From a checkpoint of a small mixture-of-experts model trained on Wikipedia: 302M tokens.
Below are experts of layer 2 (counted from 0) of a mixture-of-experts language model. Rows are named router (the router's row for the expert), gate (a neuron's input weights, with its number), up (a neuron's input weights, with its number) and show model dimensions 0-223. Each number is 128 + 24 x the weight over its row's rms, rounded and kept within 0 to 255. Numbers have three digits each.
Before each expert's rows: "mostly gets" lists some tokens that are sent to it at least half of the time. This comes from a sample of Wikipedia text that the model never trained on.

# expert 5
mostly gets: "show", "Will", "Wild", "water", "Water", "touch"
router:128133070132120149108124122155133134146146137138101101129078062116103169129121126161107133159101136118184162137109108130141111160161133151132168063136106123106113161110159142133124143141104125155099115091142120115154109156166129119097107169140145160089146140183116114161123153123135140151165111128166089132116140139113070116115112110146133121146117164113118104112119104143161121181105123112115159120158101141135125154123136147135117128106116115094096113080167145102137104105109111113086092118154139103136124190090173105125149141134143094093094134101122113124107089157105112141093156119106104154167104118136106147169148134102124102124113121115152125148123123158115170090123
gate0:122129138157125108102188139127181110119155159105161122132122102104144095074126144133105124133096126128144178162121125143135132158104125188141109144127101133117123092088107115155174115156150126159137116110134135191160121129122113140137106143123123150073128076159095087144071136132142175105116126113140110115107127117101137135165148117144070107125121133148105129128120116173118134125112120106107115155102089118119090156113079170137118181108113156109139107109148126126113138099145125119131158102096084108136111119131117115123122143143107107093139107159096120157146162172156133152147132157117125115142146142157087108124088092114105128155109155173138152151122160138124155124068
up0:129136128160117167174104114128097123137102113128110164123095195133112156104154145149091155120117138116094126132147131159150145125096092105170136153054135127136105117147106138108109157145105120143103111113102142113131131130150128118125124125116193125107166139125127185107123138122133094148161106119158104098136142118138130090143141126123128164149166098147109075091118149081117126136128090135144130145134112117141144133118102077104104171131180119116108189162102131103129130139097121160127149102116169154144130091145093151117125132124149087177122118111086120077128120121121139138100122103147121186100103109128123125062155127139127117104136101111145145114141079113134098138139

# expert 30
mostly gets: "great ", "birth", "lb ", "ll ", "impro", "successful "
router:102151095092146140063155145149111098149153135172088087120121104132086132155099117116138132147119138124140139116133120088116073119137112137117118075130095115103123151123150123130112120120147173163120136127152129101156125131141108100093132169149128142139144181097135065180136132117149125130106119148133140110187177159111128138114142117117134095129143158099083152091140158156124115149116107122091191078106131139095139120112141096141132112144113130117114114117123148121073138138132128097135128127139138137111151148080123136094179111143156096130089117112102105168149103118152080151089141103138097119137146139107127133143165121113125157142190093124151099121134127110156128098129
gate0:129164100098080168139169135151109165106106128105153128137158143124138150142124170115140117153111144123112180100092165121115110102110153151184147099120130160149132145129117098122156144123118112168135066108129119112108131123112096113112143120154159153129151104130160114134131114138109105150108092122184150106181156120117156149110137127075153094170136116134108086108129095128122129135117110130085176128134150088096113087140143097122094062112145114165125120119158128131074122127156156149113165097133098129113137152093090129142136107117147105140067120134136156111134137141129134107160134108177156136148180143111129112139130145090123084102143131149111150112121138104093118124115
up0:127100072140141106106081132101092104088139127141114145123136098110099141125151106149142113110102092141136118149146116106143153095101117144151101155146135083094140133108140080184078176093123101145127153121155143147163110151146171131145116143120160108110102138146120115134128150107148143156170136125116107105117120207125104111144121102112142141113096145104147127147111150088126127143121128140160119149188118143074143145108139155094129130132123130162087111154090146140127120113146122087094080111143134157124151115109148148089132143140109136058169165106122113121140141124129099155074134117137100112132090115102134158111135133151128162119117107160108135089121131077147143104146

# expert 56
mostly gets: "medical ", "Conservative ", "Position", "footballer ", "consequ", "diffic"
router:135123120095124151089156103171131117122121135138097128147087127100120140134108122108113103127088116122149116123121122125177123125142144128143119085165090111129134143138147116117092136134072148131115156144159115100150095122154120118125116159106140126115165107154123130124147121109144142159179066092164092126141170130110048100101085114133126101126065141091122116127100087139161112142131119111129147077142109137153125108127124168112138131133094104117104139093129109120097136115118135108103097095125144133140111150129192122154119128126157134099094142099138080143169102126112087100110101130137105148170175142127111119134121128143120127130151090074106122089162097136183167102122
gate0:126098119156095139131113141125135087132119117119115121136118136145106130175125130128143138134110145144150144128129140150107086160085096120126117129125124100114100095132093103168147103167112116175123084123128107088112108113150134124174137107092131141110124141188111155118107119119107149143099154138195138125155114147136109117138089082117101117114134133128139148117130096169132149123152149120144182107115126114121109134118082160110098129166161089150145051104164155146084128128167117105146090152120125107160164131115146129112106151166121093155157180101103130188120121077124111145152126145137124123126114165118126124142091115110116151169157094095133148122090126091152103086124
up0:099138096132116158125153133111086121153125161121119098094110109131145162157089097109098134143135065128129168142109136126156124153117092170135087085128130112135135139089125142135120129106112122125131134126201157129136106094111163123136125099152141110100123136149144163096136118113131174143149051118134153138118126108147078171131088170092101095149081102130088125130130132082101164136123128100179102127160161110129136081136104136122159132105143110135106147167122106126076101149144098180129117135150120146149108121135140136108160140135096112089115152166142148157119134146109128145130144129170122137130113152119117141103070143150099164124136132090129116112158124108135160147116

# expert 51
mostly gets: "Synonyms", "edly ", "Affairs ", "ently ", "itself ", "themselves "
router:120112109115122140109129119134133103107147148163110135130089135075110175156149094087139098112116113127109147132111117120119121123137143116137123103170114095114116121107107100140135171123107130130112130119185153111092106165141161101130138140108180158147140113174162100150115097124098156117157054146136123102142158142088096141134152129104163127109120157065089136102117129127163113130136120085134159132113149130130092120106133098116121125119116140150110138105093121164062170137127124131120081120182123148141154135117095130102136108148120111133127145106113108132172148099135096127092153089145115129139158117112143171126111149160085161091158108096104169088132112086154142102153
gate0:113121126079103113107108125121125133140125118145118188129126153128115114078147117119122097151150144142122123104157118052109141132102149138093149113151137116137085124131159161182132154130162165107125158097133100140111136145136156100119096145121133171162110130103120130112098129140118127123148106112112084146150156126096102072118164114152162152099092096116108176157126158132075104137107134136136117146070121121130144095137111114143122171143116137103137155122158162142100145175148121098169115122093137161175138093107078125105130150159099146135164131105136112115166156145144140154108087150107133103132138123134153183103084132128121130098131141116101114148113095137169141100116
up0:165112140132160143139164146120110133115130133128146079121151110150107171168111128109157128117145124128153105173138143170125119088147134124139086124102103151103150156119133103087132133111104137164120087154133129120142136126131103163126152122171097089110143134126146102125149130094134120117117123105165176109075117141153158180163085137073102119128157144162161125144145078139163157121127129126104126090176100116122109164127159153130164091114147092141124108122119112120129145057139150163072147150158132115074119163141113099152147108102110095146072093147146133129098102131123125125140177104144150137113141124117133101153153103123122141161083128146134142132147134115089108138132